Experts of a small language model.
Size: 12 layers, 28.1M parameters.
Experts: 32 SwiGLU neurons an expert, a sigmoid router.
Training: 899M tokens, 6862 steps.
Below are experts of layer 5 (counted from 0) of a mixture-of-experts language model. Rows are named router (the router's row for the expert), down (a neuron's output weights, with its number) and show model dimensions 0-95. Each number is 128 + 24 x the weight over its row's rms, rounded and kept within 0 to 255.
After each expert's rows: a language model's description of what the expert responds to. This comes from a sample of Wikipedia text that the model never trained on.

# expert 25
router [141 126 157 129 133 141 140 118 135 153 131 140 130 147 121 143  95 125 110 150 163 132  86 117 182 155  86 111 164 143 115 125 129 108 101 168 133 130 130 132 105 116 116 101 174  99 144 160 128 141 160 153 156 129 114  82 143 118 121 131 126 148 178 126 119 148 111 178 138 118 101 116 135 156 129  88  66 145 108  78  99 134 136 129 157 126 118 149 104 139 125 177  89 147 144 107]
down1 [149 138 161 134 146 163 124 152 180 142 102 112 134 153 117 184 149 122 123 111 164 116 160 132  83 129 163 160 113 108 118 106 143 147 145 158 124 147 139 126 137 132 155 130 124 156 136 110  87 107 148 128 171 121 150 108 111 149  98 102 113 152 129 124 124 109 116 191 132 102 140 129  96 175 100  92 147 148 127 175 126 154 156 131 152 165 131 100  99  93  90 134 137 134 123 143]
What it handles: Numbers and word pieces inside pipe-delimited tables and lists, such as counts, percentages, years, plus closing parentheses and semicolons.

# expert 58
router [122 135 139 114 132 104 155 126 150 156 121 120 130 145 142 139  93 146 106 138 147 114 100 134 148 147 113  71 150 139 106 145 115 153 119 138 139 149 140 109 115  92 148  89 132 111 110  87 116  99 189 131  92 158 123 139 157 101 126 163 167 108 155 128 100 108 124 168  82 157 153 129 144 129 163  98  98 150 117 147 119 106 124 143 158 159 140 130 131 103 140 133  79 152 135 146]
down1 [158 163 118  77  99 135 142 150 125 183 145 119 130 150 136 133 174 179 106 117 121 125 109 159 163 156 145 159 129 125 127 120 101 151 128 138 105 141 121 138 122 101 101 130 113  73 110 156 131 165 134  94  76 139 133  96 144 121 101 143 152  91  97 124 134 121 125 134 137 116 127 123  99 159  93 153  80 123 155  39 149 134 139 132 122 114 119 106 116  98 148 126 100 101 143 103]
What it handles: Copulas and verbs after a subject, such as was, is, were, consists, remained, plus middle pieces of long words like surrogate.

# expert 43
router [119 147 114 113 127 119 130 123 159 136 125 108 111 125 149 128 139 143 156 138 121  99  97 123 136 141 114 104 128  58 134 118 159 104 131 119 129 136 152  89 157  96 132 121 142 154 137 117 146 160 145 174 155 142 131 108 120 100  80 107 127  79 169  86 106 102 116 147  97 151 112 165 123 162 144  74 135 127 131 111 124 109 119 144 129 144 107 159  86 121 125 126 136 135 111 103]
down1 [110 147 106 172  88 130 111 158 146 131 153  96 128 166 123 122 119 115 118  92 165 126 151 106 114 107 145 141 161 118 130  89 132 188 137 121 173 124 122 115 117 102 128 140 108 105 188 138 160 153 110 117 151 166 147  99 118 125 155 135 107 100 131 111 101 205 120 135 149 111 172 142 143 128 129 145 133 123 119 104 121 138 119 107 107 127  68 122 131 146 157 143 128 166 110 150]
What it handles: Pieces of Thai, Japanese and transliterated names or words (Yi'nan, Burkina), plus the first words of species stubs (is, It).

# expert 18
router [151 163  94 102 126 116 106 157 139 124 113 142 189 139 136 148 119 110 122 126 135 125 112  86 122 135 114 139 161 130 103  92 134 104 118 130  88 160 168 118 126 114 167 101 146 132 128  97 142  99 175 135 157 148 118 107 110  71 117 135 144 108 168 139 118 112 159 161 112 169 145 155 115 150 125  95 113 163 143 102 106 107 103 137 150 135 104 108 102 141 145 153 112 138 138 123]
down0 [141 104 101 137 140 138 140 131 154 105 119  98 139 130 116 143 123 125 129 137 107 152 111 128  97 128 110  87 115 127 158 152 142 135 132 104 119 125 155 115 117 184 114 164 149 123 141  98 145 110 118 153 102  97 126 145 108 132  71 139 118  92 103 116 110 112 150 114 144 146 134 154  91 153 152 112  77 125 158  96 118 126 143 117 154 184 147  85 120 173  66 143 152 126 137 118]
What it handles: Adjectives and numerals before a noun, such as new, former, several, three, Scottish, previous, plus endings of numbers and participles.

# expert 50
router [145 125 151 128 135 139 150 103 124 149 138 151 153 100  97 162 121 126 124 104 103 139 109 165 119 136 111 126 134 127  77 112 100  75 147 145 119 129 177 119 161 173 136  77 147 109 132 152  82  89 168 186 118 149 134 148 178  97 123 141 112  70 173  83 111 140  96 143 128 153 123 138 109 123 125  74 111 127 123  79 119 129 157 148 138 151 117 140 114 122 132 108 126 121 143 155]
down2 [120 131 133 108 149 133 119 113 105  62 102  92 109 110  88 114 105 115 114 144  98 111 139 146 115 106 147 135  95 104 128 137 111 120 132 128 111 132 104 121 128 119  87 141 144 134 161 129 150 100 133 150 134  81 140 105 139 166  81 134 117 103 140 102 149 131 140  93 121 144 123 115 114 134 132 118 109 184 158 140  96 124 151 143 126 134 117 103 134 146 111 126 145  93  97  99]
What it handles: Small numbers in sports and climate tables (4, 75, 61.2), plus middle pieces of place names like Turkm-eni-stan, Mladeno-va-c.

# expert 31
router [155 139 121 115 161 135 120 135 133 173 121 123 186 124 110 138 104 136 112 102 106 154  91 118  99 128 103 134 153  88 100 131 110  89 153 126 145 116 173 136 149 143 123 113 171 122 126 104 122 130 151 156 172 120 108 130 153 114 104 125 119  66 198 123 120 128 119 181 101 143 112 143 115 163 131  93 110 162 116 106 120 125 113 136 136 177 114 144 125 144 127 130 116 132 142 125]
down1 [146 120 146  95 161 132 133  87  97 128 134 135 147 144  93 117 134 133 105 112 113 102 105 155 104 140 158 114 120 130 131 110 149 130 138 138 146  88 131 140 114 167 130 112 105 114 126 155 142  72 118 102 158 150 129  96 107 114 137 135 112  98  96 148  91 128 164 160 106  81 158 102 168 131 106 193 127 127 163 112 116 163 128 188 120 176 119 132 115 140 124 109 135  73 111 136]
What it handles: Digits in statistics tables (ages in days, votes, percentages) and count words in prose, such as two, several, many.

# expert 49
router [116 184 128  83 108 111 100 145 176 135 124  85 184 143  96 150  98 149 123 187 114 134 113 114 118 101 100 161 123  81 153 117 113 103 138 156 134 143 115 102 138 150 100 129 170 129 136 121 146 112 143 137 149 161 127 147 126  66 125 141 150  81 177 100 131 134 126 181 131 149 110 145  85 114 152  92 106 150 151 129 113 114  81 107 130 198 105 142  93 128 154 153 106 127 127 148]
down0 [139 132 128 153 109 152 152  89 117 115 126  85 119 105 118  84 105 140 121  62 104 126 101  80 111 147 168 125 155 112 102 134 140 121 106 147 116 156 131 151 134  99 100 139 177 116 110 126 104  88 117 132 139  77 150 106 129  98 108 159 140  94 116 131 106 162 166 126 119 109 157 142 159 115 103 134 160 146 154  83 104  96 140 120 142 126 109 190 127 158  82 135 146 124 122 125]
What it handles: Modifiers after articles, such as very, rather, significant, and word pieces ending in -ly (westerly, closely, internationally).

# expert 52
router [113 132 130 119 102 141 141 111 122 183 151 102 132  98 100 158  98 115 116 117 121 123  77 148  98 137 134 117 124 125  87 137 112 144 133 115 129 146 133 119 123 125 135  92 184  65  98 150 128 125 133 203 132 187 120 111 141 120  84 104 150 114 166 103  96 123 108 152 109 150 101 133 146 116 137  84 121 158 128 118  92 127 152 109 137 158 105 147 128 119 116 157 110 110 103 131]
down0 [114 196 116 150 111 116 102  96 128 117 144 163 152 155 163 106  97  95 140 142  76 145 149 134 121 108 136 125 130 113 100 137 106 152 109 126 128 105 153 134 134 199 120 130 129 168 113 157 110 109 152 135 146 120 142 139  82 121 150  79 149 117 180 103 155  80 136 104 123 143 146 112 109 120 140  84 112  65 105 127 152 126 131 138 135 142 161 145  90 118 146 173 143 117 158 152]
What it handles: Single letters and short pieces inside non-English or technical words, e.g. beta, Copa, École, transliterated language examples.

# expert 47
router [ 80 176 139 106 155 125 148  88 135 132 128 112 155 144 126 120 136 141 122 115 146 114  87 138 114 122 137 135 176 116  85 111  98 145 140 144 129 141 135 120 128 126 103  92 156 136 109 123 140 114 128 149 143 128 128 123 131 110 157 147 136 114 179 147 112 149 139 185 118 142 123 129 125 129 118 101 108 141 166 112 110 132 107 140 127 160 128 136  66  96 111 153 108 140 103 159]
down1 [143 111 106 139 131 154 170 173 129  76 121 156 133  84  91  90 137 162 120 138 136 135 137 171  80 135 140 145 150 127 138 158 124 109 122 124 154  96 121 137 110 111 103 184 143 125 138 132 151  79 108  87 176 152 131 168  93  96 131 120 148 128 126 120 103 133 118 118 138 130 114 100 109 151 150 198 170 105 125  71  86 105 126 135 120 119 133 152 115  95 125 143 130 102 142 104]
What it handles: Main or linking verbs right after a subject or relative pronoun, such as is, has meant, consists, includes, are not, remained.

# expert 6
router [136 116 138 152 119 100 143 131 185 122 131 126 109 139 107 119 127 113 134 130 148 145  78 139 123 169  89  92 122  98 124  96 117 134  93 151 138 148 150 103 127 106 136 117 131  93 142 166 157 125 175 198 149 172 152 123 138 101 100 121 139 131 173 148 126 133 122 174 113 161 116 158 125 136  95  81 132 129 112 116 100 128 109 143 127 146 109 146 101 154 110 181  96 112 100 119]
down0 [110 104  73 157 125  83 111 147 160 107 133 121 115 147 103 157 132 164  99  88 133 143 116 150 118 128 105 147 154 114 138 135  96 156  56 132 132 102 146  84 121 174 139 116 106 109 128 123 149 166 144 138  91 138 124 113 167 135 152 111  90 158 132 152 139 126 115 110 143 111 165 103 139 136 115  98 122 101 116 101 137 129 136 108  99 117 150 127 178 177 127 128 105 114 127 128]
What it handles: Middle and final word pieces of foreign place and person names, as in Helsi-n-ki, At-hen-s, Wi-ene-r, San Rafae-l.

# expert 45
router [138 162 130 138 107  94 121 121 149 137 141 106 162 115 146 131 152 151 104 102 144 115 104 149 129 121  79 103 143 146 114 116 131  81 143 138 137 127 159 138 140 130  97 123 160 142 136 164 116 131 131 195 169 161 175 159 122  99 141  96 131 120 188 147 118 158 114 159 117 156 137 107  98 178 118  77  92 144 136 120 107 141 149 139 130 137 107 157  76 152  95 117  70 160 124 108]
down1 [121  87 152 159 159 106 146 117  97 124 100 120 136  88  68  80 106 162 108  40 123 158 149  93 133  96  93 135 100 137 163 153 105 125 129 136 159 146 118 180 142 127 139 154 138 105 103 164 137 137 123 158 181 150 112 124 120 124 138  91 165 148 132 149 164 139 123 143 156 109 138 136 147 120 165  87 150 142 109 122 101 142 162 112 156 158 156 116 135 155 126 131 117  81 101 129]
What it handles: Cells in sports tables and list items, such as position codes MF and DF, country codes USA and ISR, and team names.

# expert 46
router [158 186 102 150 135 109 117 125 121 144 122 116 144  84 139 131 102 137 130 136 140 105 121 131 120 164  91 108 114 130  99 138  96 126 125 133 119 113 140 146 198 162 130  88 143 144  77 111 129 104 150 203 149 130 124 123 100 116 134 142 118 117 193 110 141 114 144 141 132 135 165 137 120 158 125 107  91 142 128 146 119 169 141 160 149 127 120 185 140 134 150 149 132 118 173 141]
down0 [128 103 138 162 157 128 102 130 173 124 120 106 165 158 166 142  73  61  88 117 130 101 139 135 123 154 131 139 106 125 119  81 127 135 132  84  99 151 119 119 100 147 141 148 103 156 133 141 137 146 140 103 134 144 125 143 110 114 150 136 142 158 132 114 128 125 132 120 100 174 124 104 114 116 167 151 145 127 153 106 126 147 126 138 186 130 150 136 175 111 129 173 118 128 169 107]
What it handles: List hyphens and heading equals signs at line starts, table dividers, and word-initial prefixes such as Re, pre, mechan.

# expert 37
router [150 209 111 121 138 134 126 109 155 128 145  78 149 119 135 123 132 169 108 125 154 142  92 119 110 153 132 132 132 128 102 160 104 119 154 117 114 133 154 148 166 141 116 114 133 123 126 108  80 124 143 167 156 122 141 119 126 129  90 131 125  95 170 118 136 121 170 154 118 166  80 118 118 141 121 102  97 165 157  89 115 117  61 103 164 102 125 116 126 126 135 137 136  94 157 161]
down1 [122 126 115 128  82 117 147 125 133 132 130  91 152 126 100  94 139 119 118 121 107 114 120 142 122 118 157 113 154 152 158 110 140 142 142  92 164 101 128 118  78 118 127  99 103 108  96 182 107 138 115  66 117 152 152 118 154 123 133 149 102 145 186 131 171 171 108 149 110 119 116 143 153 150 133 126 145 120 167 102 151 133 113 168 152 158 133 122  99  90 143 120 147 102  89 148]
What it handles: First letter or piece of a word after a line break or heading, list hyphens in taxonomy lists (Binomial name), and articles like a.

# expert 35
router [132 165 148 106 131 112 140 115 153 102 166 148 133 123 133 103 121 164 165 137 173 119 120 172 143 153 142  92 146 132  81 127 110 143 103 154 126 178 141 150 164 141 122 128 122 119 111 154 130 104 144 162 144 154 135 109 122 129 149 163 134 126 158 168  94 137 104 147 123 125 126 166 133 128  99  98  87 147 155 148  87 133 105 173 158 141 141 154 116 122 141 172  72 164 122 135]
down0 [115 154 129 125 143 118 113 142  85  89 152 117 132 108 156 100 144 138 123 110 125  81 114 160 148 106 120 139 122 170 111 128  92 120 145 175 104 168 125 109 148 162 144 129 163 152 108 111 130 144 119 127 120 110 136 103 152 126 142 140  98 137  99 129  96 154 143 110 104  96  89 150 133 164 118  64 127 122 120 115 144  92 124 135 115 110 151 163 130 118 103 124 154 119 155 143]
What it handles: Auxiliary verbs and the words after them in narrative prose, such as was, were, is, did not, was cancelling, still intact.

# expert 28
router [168 168  99 160 108 113 121 118 111 133 168 122 149  98 150 134 100 108 129 119 144 150  74 126 150 123  75  97 165 114  87 139 125 119 107 121 136 115 160 130 134 137 107  73 160  53 120 117 124 125 127 167 151 144 124 110 100  96 120 126 173 114 160 158 129 174 148 191 144 134 143 125 149 151 133 100  57 134 146 112 124 135 131 121 116 148 138 146 143 126 117 132 131 140 113 141]
down0 [191 120 201 174 136 101 125  67  89  74 104 134 126 176 113 111  86 134 155  85 110 137 122 104 151  98 134 134  89 121 143 142 165 121 136 123  99 109 140 116 146 155 108 172 165 108 135 151 148 152 158 121 131 127 130 108 124  97 147 142 140 107 129 129 137 152 118 127 129 138 107 181 104 140 133 119 110 128  96 108 147 114 145 104 135 127 154 116  95 136 126 142 140 137 138 106]
What it handles: Pipes, opening parentheses and first pieces of proper names in award tables, discographies and place lists, e.g. Nominee(s), Studio album, Los.

# expert 8
router [136 140 123 143 116 104 155 132 151 100 128 131 127 115  85 138 137 110 123 132 133 113  89 140 142 136  93 127 117 102 132 106 140 126 120 156 130 153 137 117 121 117 119 134 156  88 143 167 144 144 178 176 133 144 142 119 141 111  98 120 132 128 164 133 120 145 103 202 122 149 105 130 114 139  91  60 140 139 108 124 127 113 159 142 122 171 122 144 119 140 131 161  90 120 125  87]
down1 [ 93  74 110 156 101 126 119 183 160 148 154 119 138 148 113 126 135 174 169  97 100 140 105 120 121 120 149 134 101 119 109 127  94 102 158 132 163 139 122 104 136  80 112 142 121 138 150 130  92 116 126 103  99 137  93  93 151 191 111 157 180  99 139 114 138 114 100  96 107 109 141 122 160 122 142 147 164 122 117 120  70  93 118 145 130 107 141 118 145 153 131 126 122 153 129  89]
What it handles: Middle or final pieces of foreign names and words (Akimi-ski, Alzhe-ime-r, Andron-iki) and digits ending numbers in lists and tables.